Below are experts of layer 2 (counted from 0) of a mixture-of-experts language model. Rows are named router (the router's row for the expert), down (a neuron's output weights, with its number) and show model dimensions 0-79. Each number is 128 + 24 x the weight over its row's rms, rounded and kept within 0 to 255.
Before each expert's rows: "comes before" lists some tokens at least twice as common just after its tokens as in all text. This comes from a sample of Wikipedia text that the model never trained on. Tokens count by the router's weight.

# expert 23
comes before: "1", "2", "0", "3", "4", "6"
router [137 112 131 119 126 142 131  95 136 169 141  94 185 109 156 111 136  97 106 144 134 109 149 110 161 158 119 132 138 142 115 140 110 127  80 123 135 132 130 154  89 118 104 107 149 115 141 129 139  92 117 112 138 128 153  93 131 151 128 172 126 109 161 168 128 154  74 144 157 153 122  91 107 171  78 114 129 125  99 128]
down0 [ 76 155  93 120 137 151 120 129 155 135 113 103 135 133  78 138  77 141 119 110 121 171 128 148 107 109 109 130  88 146 136 104 121 119 137 140 106 140 160 186 162  88 130 111 135 146 152  93 103 159 136 140 146  70 129 113 116 136 137 151 171 120 131 109  76 154 117 154 112 145 142  83 162 130 108 143 110 139 106 116]
down1 [136 148 149  92 132 138 130 146  99 123 149 124 160 118 113 145  95 120 110 146 156 104 105 118  95 150 119 175  69 161 109 154 116 126 120 122  96 125  92 119 114 104 109 152 150 123 141 109 121 115 108 132 104 150 147 162 125 113 179 131 128 155 141 111 117 123 112 133 160 104 176 146 122  85 142 132 130 115 101 131]
down2 [121  86 189 124 107 116 145 152  80 131 169 148  88 150 159 116 117 177  70 109 149 146 160 128 102 119 141  89 151 124 134 191  76 155 143 127  92 123  92  74 109 111 113 104 161 113 116 161 129 145 158 125 119 153 142 101 102 177  99 122 137 144 124 114 126 138 138 157 139 136 135 112 165 143 135 102 116 117 125 145]
down3 [112 149 134 138 110 142 131 117 175  96 108 124 133 133 120 149 174 108  88 134 141 152 179  97 116 140 112 165 148 124 139 131 122 193 133 119  87 103 140 109 180 107 160 152 126 105 194 104 143 108 144 158 146 134  93  93 135 145 125 107 136 147  95 107 114 160 127 109 117 147 135 105 137 101 139 147 120 122 144 155]
down4 [138 151 155 111 168 159 171 120 128 132 105  87 133 155 128 117 126  94 129  95 163  98 143 119 166 107 129 188 132 132 134 126  84 125  91 120 115  52 157 106 126 138 123 143 165  92 101 142 151 146 160 114 112 141 157 162 116 138 117 120 133 124 143 118 112 136 149 136 176 146 129 156 141 161 112 131 101 152 127 126]
down5 [145 128 163 149 115 102 144 121 123  90 136 132 123 130  93 110 157 123 122 149 129 155 175 136 160 194 129 131 116 147 156 120 132 139 112 132 115 143 158 126 150 146  96 156 142 150 115 154 106 144 120 148 109 159 150 123 107 102 185 152 141 146 128 124 129 121 123 133 130 103 151 172 118 105 102  92 142 131 150 125]
down6 [169 170 126 113 142 143 154 130 197 136 134 143 175 128 138 119 109 131 137 129 121 144 171  98 127 113 113 120 124 110 134 137 142  79 152 187 144 110 121 114 143 129 146 149  69 140 125 115 173 160 112 127 130  74 120 140 160 114 164 113 144 105 144 126 114 134 148 149  96 143 174 110 159 143 101 111  94  89 101 150]
down7 [115 104 114 159 111 128 102 129 110 147 128 123 123 157 141 149 122 150 130 159 139 103  94 111 113 111 142  97 156 146  95 135  55 142 138  93 153 116 159 136 136 101 137 152 138 121 117 129  97 128 124 123 141  69 149 122  77 120  82 155 138 113 118 167 134  91 119 142 126 139 160 108 131 139 109 126 147  76 100 126]
down8 [ 68 114 131 104 139 142 134 107 137 137 140 112 113  82 111 138  81 142 108 146 117 125 141  94 130 111 148 109 121 107 106 146 141 121 135 127 123 128 106 122 135 107 125 126 131 143 138  67 122 189 150 121 142  83 123 103 124 146 126 102 149 118 124  91 145 113 173 167 183 122 119 171  98  76 153 165 140  84 144 168]
down9 [135 138 114  95  89 129 122 100 126 170  91 123 170 150 175 105 152 123 135 116 159 119 132 143 147 127 129 133 140  54 129 113 119 143 147 115 162 107 127 143 153 110 101 115 153 132 147 101 132 135 131 107 165 105 138 127  80 190 120 140 119 158 153  92 149 150 135 163 120 126 120 120 125 108 156 120 132 107 134 151]
down10 [ 94 123 142  90 159  88 109 117 118  71  72 127  83 162 151 133  76 188 147 124 131 121 113 154 105 183 146 103 112 107 128 136 135 112 159 127 121 132 118 105 120 154 140 143 153 134  82 120 116 121 130 108 111 173 122 120 138 131 199 127 116  96 119 118 140 111 174 138  92  81  89 146 118 116 120  96 117 120 127 161]
down11 [126 159 140 103 139 127 149 127 107 121 100 151 122 141 120 125 107 166 142  86 146 118 126 114  97 139 119 128 149 130 129  98 158 147 137  92 118  82 122 135 123 125 108 106 129 126 152 137  99 153 130 104 122 132 139 136  96 146 130 152 125 142 166 132  77 114 118 108 128 140 121 112 131 136  57 119  99  92 150 154]
down12 [128 132 137  83 114 121 116 134 115 125 109 132 117 126 150 123 111 143 127 121 144 118 123  86 145 132 132 124 126 128 124 180 150 100 141 130 113 122 123 117 168 139 150  89 120 107 110 118 122 148 135 160 143 131  72 172 150 166 133 148 108 163  95 141 130 155 119 154 149 148 143 112  87 130 128  85 138 123  92 159]
down13 [142 132  96 148 132 136 120  83 133 158 120 132 164 139 125 135 123 109  92  76 130 101 169 128 153  99 115 139 158 127 128 122  75 168 119 132 157 155 160  95 138  88 105 167 128 113 115 104 119 162 122  97 127 137 140 119 150 133  44 118 144 136  89 141 153 141 130  79  92 145 140 131 128 107 115 140 149 119 115 146]
down14 [134 135 107 114 132 122 132  92 152 145 139 116  85 108  77 108  98 119 124 116 123 151 157 107 160 115 106 111 140 116 129 114 130 149 141 167 125 149 136 138 145 131 117 113  98 157 145 116 104  91 100 138 130  91 152 157 113 131 175 125 112 130 144 100 108 140 152  95 138 152  82 127 143 110 108 144 146 123 128  87]
down15 [155 119 101 124 162 143 104 112 135 138 132 124 144 118 183 120 144 136  91 144 166 138 113  81 128 114 134 122 130 107 136  93  93  94 101 109 149 143 150 103 138 139 105 122 111 118  71  89 133  79 177 133 135  99 129 123  90 102 155 163 103 116 159 157 119 160 139 126 111 116 106 122 122 132 144 115 139 139 101 153]
down16 [120 107 123 111 126 125 128 131 124  92 119 114 136 138 177 156 131  90 134 103 135 114 130 143 112  87 124 154  96 120 142  83 140 142 137 134 129 119 148  85 114 100 133  99 160 115 155  82 115 151 127 166 147 129 146 129 123 195 130  64 162 129 108 117 148 160 135 130  86 108 122 140 154 148  77 144 130 114 150 121]
down17 [115 106 103 135 103 153 145 109 127 149 176  98 149 125 137 186 124 139 108 126 114 139  85 141 115 129 110 113 114  91 133 148 145 133 118 180  96  93 102 153 102  82 100 118 116 167  80 141  64 103 150 144  87 137 144 118 138 133 129 137  97 135 196 121 118 114 103 119 160 136  95 142 128 116 114  99 140  86 101 130]
down18 [169 117 120 126  67 119 129 112 129 119 131 135 153 132  64 126  82  91 138 142  97 100 124 121 146 117 168  90 118 160 155  97  95 121 148 179 157 137 127 122 136 101 102 120 166 154 111 153 156 118 130 112 130 165 158 116 143 113 139 126 140 129 109 138 180 163 164 122 104  90  95 143  93 125 168 129 147 106 137 129]
down19 [134 136 185 108 118 143 149 108  95 151 139 132  83  89 103 117 162 174 127 141 132 159 124 118 135 145 126 133 163 164 145 109  93 150 117 129 100 136 135 125 122 113 139 109 109 126 173 109 139  97 165 122 106 130 118 124 107 148 103 127 117 141 108 112 121 142 138 102 129 138 137  93 130 163 112 146 124 149 182 146]
down20 [152 146 140 108  55 109 122 113 104 141 106 138 111 160 115 118 134 109 100 134 154 171 123 121  86 106 143 161 127 128 118  76 147 139 121 111 119 191  93 164 114 156 132 110 111  86 112  89 125 125 165 134  96 167 126 114 171 129  99 105 116 167 173 114 116 123 150 129 140 134 160  92 128 126 162 129 129 130 140 126]
down21 [ 89 105 147 121 107 164 134 119 112 135 152 119 161 135 149 123 142 151 108 125 107 139 131 171  85 133 144 128  87 129 123 137 138 121 150 150 143 144 131 109 137 154 171 184 111 112 135 124 103 120 129 127 149 163 107  93 128  86 107 108 123  78 118  98 135 154 112 100 143 107 155 101 178 154 110 125 132  96 142 121]
down22 [121 101 178 136 140 144 165 118 122 118 107 118 163 110 117 122 122 144 135  68 128 102 113 145 102 126 108 142 169 142 124 112 129 146 105 144 180 122 113 115 154 116 134 141  92 154 122 152  93 137 165 141 127 166 149 135 135 123 122 133 117 141 119 159 144 157 150 110 106 144 122 127 132 150 124 135  85 115 148 113]
down23 [150  63 168  95 123 133 107 101 113 116 111 159 124 110 138 175 141 118 150 165 117 103 142 162 154 120 185 140 136 115 130 128 132 141 110 149 129 121 129  89 135 128 123 134 129 139 159 148 161  70 116 124 139 110 115 140 136  87 116 142 122 125  98 154 116 126 115 154 174 115 145 141 125 135 155 142 135  84 128 119]
down24 [127 106 156 151 151 134 114 110 140 155 121 131 138 159 167 118 140 126 140 158 125 116 146 176 119 105 155 117 103 144 100 140 123 136 109 161  90 172 112 129 117 143 124 152 124 146  99 184 158 127 111 165  85 117 134 125  74  87 150 159 159 177 112 108 146 140 144 114 152 116 117 135 129 104 158 140 160 167 104 116]
down25 [ 65 127 141 120 139 148 136 120 101 138 168 106 146 145 117 132  95 128  90 125 119 136 142  85  89 109 124 116 177 143 125 133 133 109 102  98 137 101  75  76 141 135 132 165 118 128  75 142 101 178 107 104 101 132 133 185 120  65 107 140 145  81 109 168 143 132 135  89 131 137 104 135 129 125  97 167 141 118 138 110]
down26 [160 121 141 181 148 131 102 130 141 122 139 102 134 107 108 122 101 121 141 130 150 176 116 128 121 184 139 150 109  81  89 153 118 181 129 112 139 125 103 105 141 145 141 156 130 173 107 121 143 169 140 103 100 106 141 112 139 125 160  76 149 131  94  86 132 106 144 144 127 122 116 122 133 122 115 182  97 121 104 143]
down27 [124 122 135 123 126 118 151 132  89 106 109 137 110 142 159 118 131 131 150 166 107  88  92 128 181 146 185 113 155 122  93 115  84 139  89 110 154 107  90 121 146 139 121  95 121 133 115 189  96 170 144 114 108 164 113 145 109 155 124 131 142 128 136 129 112 128 124 121 162 128 138 143 147 140 122 133 202 103 160 167]

# expert 11
comes before: "\n\n", " The", "| ", " He", "|", "-"
router [130 128 148 113  92 148 149 133  71 108 144 156 137 155 143 187 135 164 164  86 117 103 124 123 126  92 142 158 107 140 171 140 126 162 101 151  97 129  97 167  87 139 163 133 153 139 106 145 122 162 101 111 170 100 140 145 144  71 133 117 114 121 163  92 175 192 118 124 112 149 115 120 175 143 101 103  90 164 139 157]
down0 [135 118 147 165 181 137 104 166 109 138 142 102 128 117 171 145 163 131 104 151 139 133 143 167 117 142 130  94 115 138 104  99 136 124 115 139 177 121 103 126 138 125 148 116 127 111 111 129 123 137 141 156  98 114 161 185 189  76 139 128 159 133  95  93  84 110 108 162 137 151 162 165 112 133 113 138 124 136 123 127]
down1 [ 94 141  80 140 139 113 151  86 137 157 138 130 117 144 115 132  72  75 104 164 121 105 133  73 161  93 138 162  98 114 160 127 148  88  83 146 134 136 120  82 123 160 134 162 142 131 139 134 137 132 100 106 125 149 124 129 125 132 144 121 136 130 101 158 131 192 153 130 127 131 125  95 100 118 128 137 118 119 125 123]
down2 [ 85 119 149  98 128  78  93 125 120 131 151 138 121 118 112 130 128 169 152 145 124 124 137 130 161 102 153 126 127  98 110 114 119 130 131 173 103 114 114 122 140  98 154 133 125 141  87 112 148 152 104 135 109 120 135 156 166 110 136 137 166 152 136 130 136 124 113 154  48 117 114 103 127 102 106 182 130 111 150 108]
down3 [143 128 151 119  28  84 125 111  65 129 117 146 117 125 111 134 129 123  97 116 144 130 136 147 141 142 154 151 159 131  94 145 112 137 116 158  98 139 120 158 115 125  73 135 158 145 119  99 155  91 100  84 121 141  95 114 116 156 145  83 102 149 126 166 120 126 132 200 173 109 127  87 138 130 153 149 127 127 129  82]
down4 [122 148 117 134 101 149 127 135 130 179 114 117 139 124 128 131 172 169 140 105 154 101 112  92 155 114  91 109 186 140 115 138  91 147 142 138 119 107 107 139 109 109 136 115 114 110 180 131 127 117 134 106 175 158 124 132  85 118 145 165 119 129 148 184 137 119 115 138 102 140  85 172 145  96 147 123 146 124 150  73]
down5 [113 118 115 157 109 147 146 135 119 134 126 138 107 101  98 104 108 109  86 115 130 125 169 136 152 144 132 126  80 107 116 127 147  93  81 134  88 120 134 127  90 127 129 145 128 110 129 137 141 123 156 131 182 152 144 100  86 176 108 139 123 126 188 122 116  92  82  63 114 139 129 128  63  97 146 162 174 181 131 115]
down6 [175 128  97 103 161 161 131 133 164 175 138 166 136 143 116 117 108 134 146 169 169 152  78 150 111 132 131 152 110 132 142 124  96 131  94 143 117 181 110 117 160 104  98 162 156  99 107 158 131 139 128  94 107  83 128 180 190 124 157 130 160 127 125 125 106  80 110 163 163 132 104 117 115 128 112 129 160 118 134 145]
down7 [141 127 161 127 137 124 141 114 149 123 178 165 198 143 110 151 111 178 150 131 157 140  96 142 127 114 113 125 113 120  84 118 118 189 181 108 117 126 136 103 116 139 160 146 151  96 134 151 116 158  84 118 133 166 141 119 152 145 131 123 126 146 154 111  97 161 134 106 180 137 133 148 146  94 123 153 170 111 177 106]
down8 [143 110 113 131  96 145 132 125 112 122 124  97 135 113 121 157  95 120 136 119 142 101 131  96 128 114 123 120 155 145  89 109 132 155 129 187 140 144 147 116  86 100 146 130  91 124 146 107 157 141 142 147 155 149 124 144 124 170 123 104 117 160 139 123 133 121 141 106 103 159 145 150 162 178 105  94  90 151 140 120]
down9 [145 136 135 120 141 105 105  98 100 163 107 154 148 143 141 126 150 122 125 109 113 164 114 129 119  84 110 134 115  75 144 121 119 170 110 132 103 112  94  87 126  81 114 117 143  72 130 124 135 120  71 132  87 103  94 143  99 117 109 134 136 119 101 135 132  72 122 128 119  99  91 149 100 127 142  96 143 102 128 107]
down10 [118 124 157  91 147 138 124  86 150 143 100 124 145 191  94 170 130 139 126 141 136  93  98 119  88  93 139 131 122 131 121 112 111 106  91 130 166  91 119 138 132 133 133 120  82 107 148  90 143 145 147 162 140 152 119 106 121 108 119 124 103  99 117 143 109 134 102 107 127 174 126  78 136 130 126 120 167 152 104 165]
down11 [157 120 131 125 118 119 138 134 132 178 141 181 132 153 128 119 146  86 111 135 119 141 119 122 146 139 158 138 122  84 120 113 129 141 120 109 141 132 124 117 106 108 120 131 127 100 169 161 105 112 146 169 131 161 128 124  99 176  87 132 148 113 137 149 137 165 130 134  90  97 116 137 111 106 152 107 158 112 122 173]
down12 [ 72  98 140 126 142 127 127 128  93  84 136 166 135 103 142 106 112 157 101 129 130 118 136 130 161 142 128 142 131 119 160  93 149 120 169 143 151 104 116 140 162 114 173 143 117 111 118 111 136 112 139 120 141 165 124 170 121 108 121 141 154 143 145 144 145 126 120 117 123 112 105 168 113 132 107 156 112  90 108 132]
down13 [140 147 150 106 127 189 153 135 153 124 110 168 123 120 102 130 116 128 123 140 137 119 129 139  86  99 137 110 110 105 119 130 124  86 132 127 135 106 111 116  57 108 113 118 144 117 123 124  88 124 121 146 120 117 131 165 162 123 168  84 162  96 117 127 128 141 135 118  84 109 146  83 101 130 135 131 110 141 164 154]
down14 [139 132 136 102 108 151 139 107 163 151 119 156 159 134 165 159 125 196 159 159  89 127 136 126 121 157 134 114 145 133 128 116  76  99 136 160 147 120 156 105 137 142  91 152 146 135 113 146 139  97 102 135  93 106 114 110 140  92 138 109 153 116 130 124 130 113 116 103 145 155 107 161 126 144 136 118 119 149 115  84]
down15 [153  90 138 141 112 129 113 143 146 150 114 126 151 131 122 151 107  82 160 126 142 100  61 116  45 152 133 115 136  92 123 113 110 100  57 129 125 145 122  93 126 136 142  96 123 161  95 155 127 161 151 163 157 126 115  94 111 156 144  92 104 146 125 114 127 150 131 114 124  90 101 144 146 111 132  97 123 128 120 149]
down16 [140 145 119 153 153 114 127 161 137 133 135 126 110 135 101 120 151 142 140 127 139 159 108 118  86 145 113 179 131 142 123 119 105 125 108 151 141 135  86 110 102 157  79 101 140 159 133 131 132 124 152 135 120  94 141 135 138 114 118 116 129 124 138  89 144 136 138  97 100 142 156  86 150 102 131 133 111 145 129 121]
down17 [142  89 148 106 102 127 178 158 111 104 116 105 117 146 126  70 185 103 129 124 161 138 148 138 105 135 150 142 125 118 128 114 121 125 106 155 117 104 114  81 124 171 116 100 128  84 115  91 114 153 121 127 101 131 166 146 124 145 140 112 141  99 139 159 122 141 147 169 107 103 131  98 113 123 125  68 149 132 135 122]
down18 [174 102 100 112  94 135 104 115  89 101 114  87 118 110 122 169 160 137 110  93 132 124 119 103 143 135 151 121 143 134 131 177 162  98 130 181 134 129 153 100 184 142 113  67 126 173  98 110  90 163 142 171 135 117  73 139 170 109  93  91 133 135  93 112 153 148 166 126 131 110 138 123 150  95 151 134 144 132 164  94]
down19 [127 117 104 156 156 154  85  90  39 160 136 121 107 152 137 128 128 127 171 126 112 111 129  71 101 102 143  93 126 148 165 148 165 121 135 145 119 110  85 107 121 164  84 124 126  80 140 102 139 158 140 108 126 146  99  98 107 127 116 136 127 109 154 156 135 185 101 138 108 110 108 122 138 145 128 149 166 111 163 112]
down20 [126 129 110 154 109 144 192 100 165 130 173 122  73  98 135 117 147 127 112  96 113  93 133 195 142 102 142 128 108  80 121  80 139 110  97 159 147 115 122 152 109 109 143 154  81 116 156 121 147 141 126 114 134 122 118 107 136 120 114 160 130 186 153  93 126 131 140 138 141 126 117 128 145  83 100 142 162 153 122 129]
down21 [133 115  97 117  57 133  87 124 115 123 134 112 107 113 110 105 125 143 103 111 136 115 126 133 117 117 121 223 101 112 155 115 124 140 127  97 145 145 154 143 106 127 115 105 140 154 100 155 116 149 125 127 123 159 118  64 117 134 112 173 106 142 119  93 121 166 116  96 107 147 138 143 132 106 152  91 132 151 153 148]
down22 [156 115  95 125 136 107 136 126 168 137 147 121 182 147 145 134 138 147 150 138 130 140 132 116 143 120 108 144 125 139 123 182 158 136 185 171 153 111  93 117 102 171 134 133 169 165 122 125 146 115 139 143 165 126  89 119 156 151 129 131 177 130 137 134 131 109 134 165 114 109 102 158  92 145  80 143 181 139 127 133]
down23 [ 72  84 133 105 114 149 175 134  93 181 138  75 139 130 103 129 163 109 180 132 153 151 155 150 130 135 113 146 145  91 144 162 128 148 148 163  60 134  94 103 107 146 146 151 150  79  75 150 105 131 123 123 115 146 112 129 117 100 172 106 139 100 128 120 118  84 165 152 121 124 163 160 148 142 104 157 126 109 116 132]
down24 [142 128 155 135 145 148  98 129 143 145 157 134 135 148 101  77  70 145 139 106 118 102 116 191 135 128 127 158 132 127  99 116 152 141 111 177 167 162 144 109 121  99 136  94 112 139  99 128 114 194  75 139  91 127 156 141 176 118  90  98 123 173 119 145 139 113  98 109 122 122 132 114 115  93 138 157 145  83 142 120]
down25 [116 136 182 124 135 139 119 165  92 117 118  98  82 152 138 116 136 100 130 144 128 165 126 133 149 144 131 127 145 116 123 117 138 151 120 162  91 144 153 143 115 113 146 143 135 162 140 136 112 108 103 138 159  38 121 146 105 138  83 129 121 148 113 110 104 114 153  74 172 137 158 159 116 156 154 157 130 114 109  83]
down26 [166 138 107 105  91 140 149 101 164 180 115  93 122 111 164 121 162 118  85 101 132 111 159 129 108 130 119 112 117  79 105 164 176  98 109 154 124 107  95 102 135 136 121 163 149 115  92  93  99 138 138 153 158 170 118 166  97 136 107 128 176 106 133 156 149 134 123 134 126 140  96 190 112 108 137 151 112 119 176 117]
down27 [113 125 152 105 139  81 144 158  88 143 142 128 135 131 145 144 109 123 138  91 107 150 194 107 157 126 167 147 134 126 141 144  94 142 172  94 138 109  71 109 122 119 151 139 130 108 109 123 149 193 193 116 165  98 110 127  77 123 140 129 127  79  59 117 158 112 134 146 140  92 111 106 164 154 126 131 119 135 130 134]

# expert 22
comes before: "\n", "\n\n", " |", ")", " (", " |  |"
router [162 108 123 123 122 167 120 113 110 146 119 115 126 115 107 123 157 126 154  69  95 109 140 158 138 128 120 114 115  84 150 117 150 127 131  87 127 113 100  88 139  86 135 119 155 104 156 114 138  66 151 110 131 112  93 141 130 117  89 113 158  74  95 145 133 132 151 118 142 143 152 134 161 151 144  97 140 129 106 135]
down0 [117  94 164 135 120 117 130 118 145 112 128  97 108 153 105 139 118 156 147 156 160 103 155 117 116  95 152 124 131 158 136 149 150 106 125 167 116 110 114 130 132 128 152 111 129 107 117  98 155 161 137 110 115 117 123 132 152 131  90 125 174 160 153 115 102 129 126  92 128 107 154 126 100 104 108 182 192 140 119 118]
down1 [127 122 130  95  96 153  89 105  89  93 111 134 129 196 116 141 146 140 171 135 104 121 145 134 107  98 136  98 135 126 106 112 115 157 151 138 165  98 122 130 125 141 140 120 101  94 126 153 174 144 139 171 142 120 139 132 134 135 122  80 154 132 162 152 135  82 149 125 165 105 169 136 121 112 122 105 140 131 130 117]
down2 [149 111 157 127 156 146 110 113 133 145 152 154  84 138 135 149 128 136 127 166 137 154 129 139 132 171 132 128 161 175 139 100 107 105 149 147  97 130 146 101  88  89 148 142 156 119 139 100 157 106 151 181 120 143  99 145 127 148 141 148  93 106 112 105 149 116 168 121 119  90 164 136 124 112 134 135 149 163  70 180]
down3 [130 203 113 114 142 138 163  68  85 114 165 132 112 162  98 130 162 153 106 114 113 121 132 139 127 146 105 140 135 145 125 135 155 103 177 171 117 110 177 152 115 107  89 140 111 115 147 123 118 114 166 124 106  98 156 139 134 141 153 160 135 128 106 111 139 120 162 145 146 146 163  94 167 141 119 155 118 139 143 121]
down4 [111 107 103  92 107 123 142 160 124 168  80 104 128  99 124  93 162 158 162 139 108 139 124 149 142 140 123 153 162 118 126 106 127 114 108 153 129 107 156 154 158 102 102 119 168 133 124 115 112 180 118 157  76 152  88 105 102 121 118  98 133 117 132 117 131  97 117 110 138 187 150 159 116 147 143 157 116 128 131 134]
down5 [107 113 113 109 115 124 113 130 212 140 109  91  75 138 117 123 114 125 129 145  71 120 122 137 101 121 140 147 126  82 156 124  98 131 131 177 141 176 135  99 156 137 149 149 154 174 131  98 116 160 138 134 124 128  97 154 140 145 131 128 175 128  95 136  82 114 130 114 114  94 136 122 129 142 135 134 168 145 164 154]
down6 [138 130 128 151 171 118 142 140 106 123 115 124 122 117 111 144  93 138 121 135 109 160 165 157 120 112  86 136 120 106 129 175  87 150 121  96 131 136 146 161 120 111 138 148 119 125 129 117 169 115 129 125 141 156 137 143 158 116 113 123  68 122 153 131 129 119 134 126 124 131 119 184 102  88 110 120  98 149 104 123]
down7 [123 161 134 134 134 148 156 116 138 144 111 165 153  71 142 107  96 135 142 150 152 110 135 170 169  93 137 103 107  92 145  91 172 119 136  72 124 152 157 133 111 122 141  98 114  89 138 116 163  77 154 155  76 135  80  99 144 186 118 148 110 115  82 111 136 135 105 110 112 135 146 150 182 127 151 123 137 143  79 151]
down8 [150 121  98 123 152 106 126  99 154 129 142 142 135  93 112 169  95 160 100 182  76 101 160  87 113 102  95 150 148 126 109 104 125 137  90 132 153 140 140 184 154  81  95 136  85 128 134 115 110 135 172 127 117 117  96 101 159 131 138 109 140 130 111 111  88 158 137 149 116 100 127 111 107 136 133 121 126  89 141 143]
down9 [132 114  93 118  73 126 154 132 128 115 161 136 158 114  97 133 164 150 108  72 135 146 113 149 102 113 124 101 135  96 131 132 101 141 130 129 110 123 139 140 109 123 127 125 154 110 155 164 137 169 147 113 135 128 175  94 163 141 138 112 161 156 102 133 110 146 112 116 129 130  92 156 130  82 112 124 107 135 138 159]
down10 [122 109 131 112  84  85 115  89 117  94 131 116 134 149 119 141 118 148 126 147 126 131 129 120 126 116 129 124 169 105 109 111 127 128 132 124 118  97 116 120 110 153 130 113 120 152 111 170 129 159 151 123  70  73 148 145 176 151 154 175 175 117 117 113 138 126 114 113 104 114 114 143 124 129 109 106 219 169 124 130]
down11 [ 65 149 123 151 131 122  91 118 160 166 125 131 152 122 140 137 139 130 100 151  77 159 143 153 135 158 145 137 194 129 178 117 123 136 131  90 133 124 123 157 121 117 103  96 139 106 154 136 154 114 161 118 109  88 146 121 112 112 144  76 140 136  77 140 121 154 125 183 122 141 121 166 137 138 113 138 127 174 105  98]
down12 [ 79 123 167 126 146 127 101 144 151 124 137 140 102 141 102 108 163 136 134 147 124  90 131 146 126 132 105 111 105 128 138 186 158 136 156 111 123 115 171  90 117 140 142 129 101 131 102 136 120 154 165 167  78  73 139 151 141 138 123 132 158 144 124 141  79 117 133 113 123 162 113 103 130 169  99  99 164 113 127 126]
down13 [133  94  91 114 134 132 177 128 107 102 122 155 106 112 116 135 144 102 153 159 138 156 120 106 125 182 141 133 134 126  88 124 111 100 145 116 129 162 134 128 114 151  95 191 140  96  92 120 124 148 103 130 125 172 102 108 120 127 125 132 129  93 123 119 135  87 149 113 142 137 143 112 131 116 130 106 143 137 143 134]
down14 [139 110 125 127  84  96 127 118 150 134 124 125  70 117 166  92 138 144 117 120 133  94 147 107 149 125 126  84 151 137  99 137 122 102 120 150 137 128 133 109 116 100 126  92 116 134 144 124  96 156 110 114 150 152 153 102 118 130 110 116 122 144 145 137 133  95 120 125 156 105  88 141 120 148  96 162 121 110 123 131]
down15 [ 94 122 132 122 111 148 133 124 103 111  78 189 131  98 179 147  89 121 145 101 163 163 151 152 172 113 107 152 141  74 154 133 104 167 143 120 125 145  97 138  94 143 154 136 137 125 172 101 102 128 150 149 160 135 131 125 111 134 106 149 131 112 107  73  98 115 139 121 120 115 131 159 147 138 168 140 178 169 143 115]
down16 [ 91  66  82 128 141 119 120 101 116 163 136  89 150 121 123 109 125 121 130 162 128 134 119 145 104 122 128 168 130  99  82 150 165 111 133 123 125  93 130 133 110 132 110 129 114 124 137 112 138 157 104 141 203 158 159 132 136 130 153 101 126 117 124 177 132 129 161  91 161 150 174 102 159 115 143 142 147 122 128 111]
down17 [120 154 119  84 131  86 160 167 151 114 144 131 142  74 151 138 132 151 144 125 158 103 136  89 142 131 144 109  75 148 106 131 127  99 117 136 118 115 139 153 118 143  97 115 143  98 153 110 119 110  64 140 141 100 137  98 120 123 100 153  95 120 102  99 143 113 138 128 129 163 117  99 131 130 139 143 107 121  99 127]
down18 [119 156 109 177 119 141 100 133  83 138 162 130 130 177 149 106 143  82 104 158 146 136 134 100 141 127 125 152 108 127 128  64 136  75 122 143 113 142  91 109 113 125 130 129 102 128  97 110 163 109 161 104 136 148  74 160 114 122 158  96 169 139 132 160 155 107 147 132 163 143 126 165 113 118 171 127 141 132 104 155]
down19 [110  98 118 147 111  79 169 180  97 137 141 134 157 118 147 177 139 158 130 143 149 130  95 128 128 113  76 122 146 125 125 138 110  91  90 137 144 151 188 115  79 152 119 111 134 138 130 155  99 118 128 151 134 144 151 106 127 146 173 123 131 141  98  95 118  98 146 151  86 119 142 139  77 107 118 110 154 161 127 108]
down20 [129 139 111 144  94 127 146 138 124 107 152 141 136 115 134 137 110  84 131 162  99 119 127 126 153 133  94 166 117 124 123 129 151 141 144 116 125 152 182 134  91  93 149  30 169 162 117 177 137 157 131 141 178  77 130  95 145 106 129 113 131 147 114  89 112 123 120 141  99 121  99 161 118 128 109 128 104 115  95 131]
down21 [163  96 108 129  77 152 151 105 167 105 122 113 119 150 122 119 114 124 116  81 111 107 106 155 115 130 173 131 100 141 120 152 139 127  99 172 136  99 139 106 141 168  67 164 141 137 143 114 117 111 149 176 110 133 190 118 148 125 127 142 176  93 155 109 120 115 131 152  92 110 149 132 138 118 106 132 121 153 139 123]
down22 [142 116  95 102 132 138 126 145 114 155  66 117 120 135 131 116 178 121 123 117  99 115 124  87 119 157 102 138 143 148 141 146 113 129  94 106  86 145  97 130 153 119 134 140 100 159  95 146 129 171 152 121 125 126  77 137 139  92 166 123 154 183  98 109  88 157 100 129 126 152 125 104 141 172 135 115 119 127 121 176]
down23 [120 183 178 122 144 123 164 153 119 138 174 117 136 140  77 107 105 137 134  66  99 118 153 148 104 165 163 145 133 123  84 125 149  94 155 127 152 114 118 114 120 120  94  99 134 114 137 136  98 124 109 119 148 140 129 146 175 114 125  85 110 141 144 125 114 102 149  88 108 172 139 105 120 109 168  91 182 150 168 151]
down24 [119 124 131 147 145 128 113 168 152 115 169 154 127 142 121 164 116  82 108 160 113 128 111 122  96 126  93 141 139 142 115 150  89  81 107 144 145 134 107 154 152 111 128 120 155 152 130  74  98 116 124 156 130 132 161 139 157 197 139 130 129 160 130 110 117 124 133  95 102 113 155 203 110  91  84  92 131 121 107  90]
down25 [152 124 153  95 163 107 125  88 178 133  89 126 130 155 135  87 114 143 139 141 103 125 157 147 131 102 105 149 138 123 124 145 107 121  86 133 147 136 118 132  97 124 123 125 114 122 156 120 122 172 112 150 108 109 141  83 148 125 106 130 114 128 129 146 100  98 192 131 149 104 107 147 153 137 106 120  65  73 145 143]
down26 [127 142 133 146 106 122 131 143 136 126 135 130 115 131 146 131  94 133 144 110 167 134 116 138 117 167 142 136 108  90 128 113 123 166  92 120 141 125 110 117 144 129 110 101 148 114  56  82 156 101 167 124 118 118 103 170 107 115 128  99  97 133 162 109  95  94 100 127 115 135  94 145 115 100 113  87 126 146 132 117]
down27 [142 147 145 105 128  92 114 124  60 139  93 136 102 131 120 105 109  97 152 139 146 120 117 142 136 150 144  99 137 172 154 152 122 121 145 115 155 128 102  97 139 160 138 107 164 141 151 111 118 130 125 154 152 156 148 139 118 118 164  96 133 148 133 135 174 141 143 141 113 143 122 126 124 111 141 104 129 165 137 151]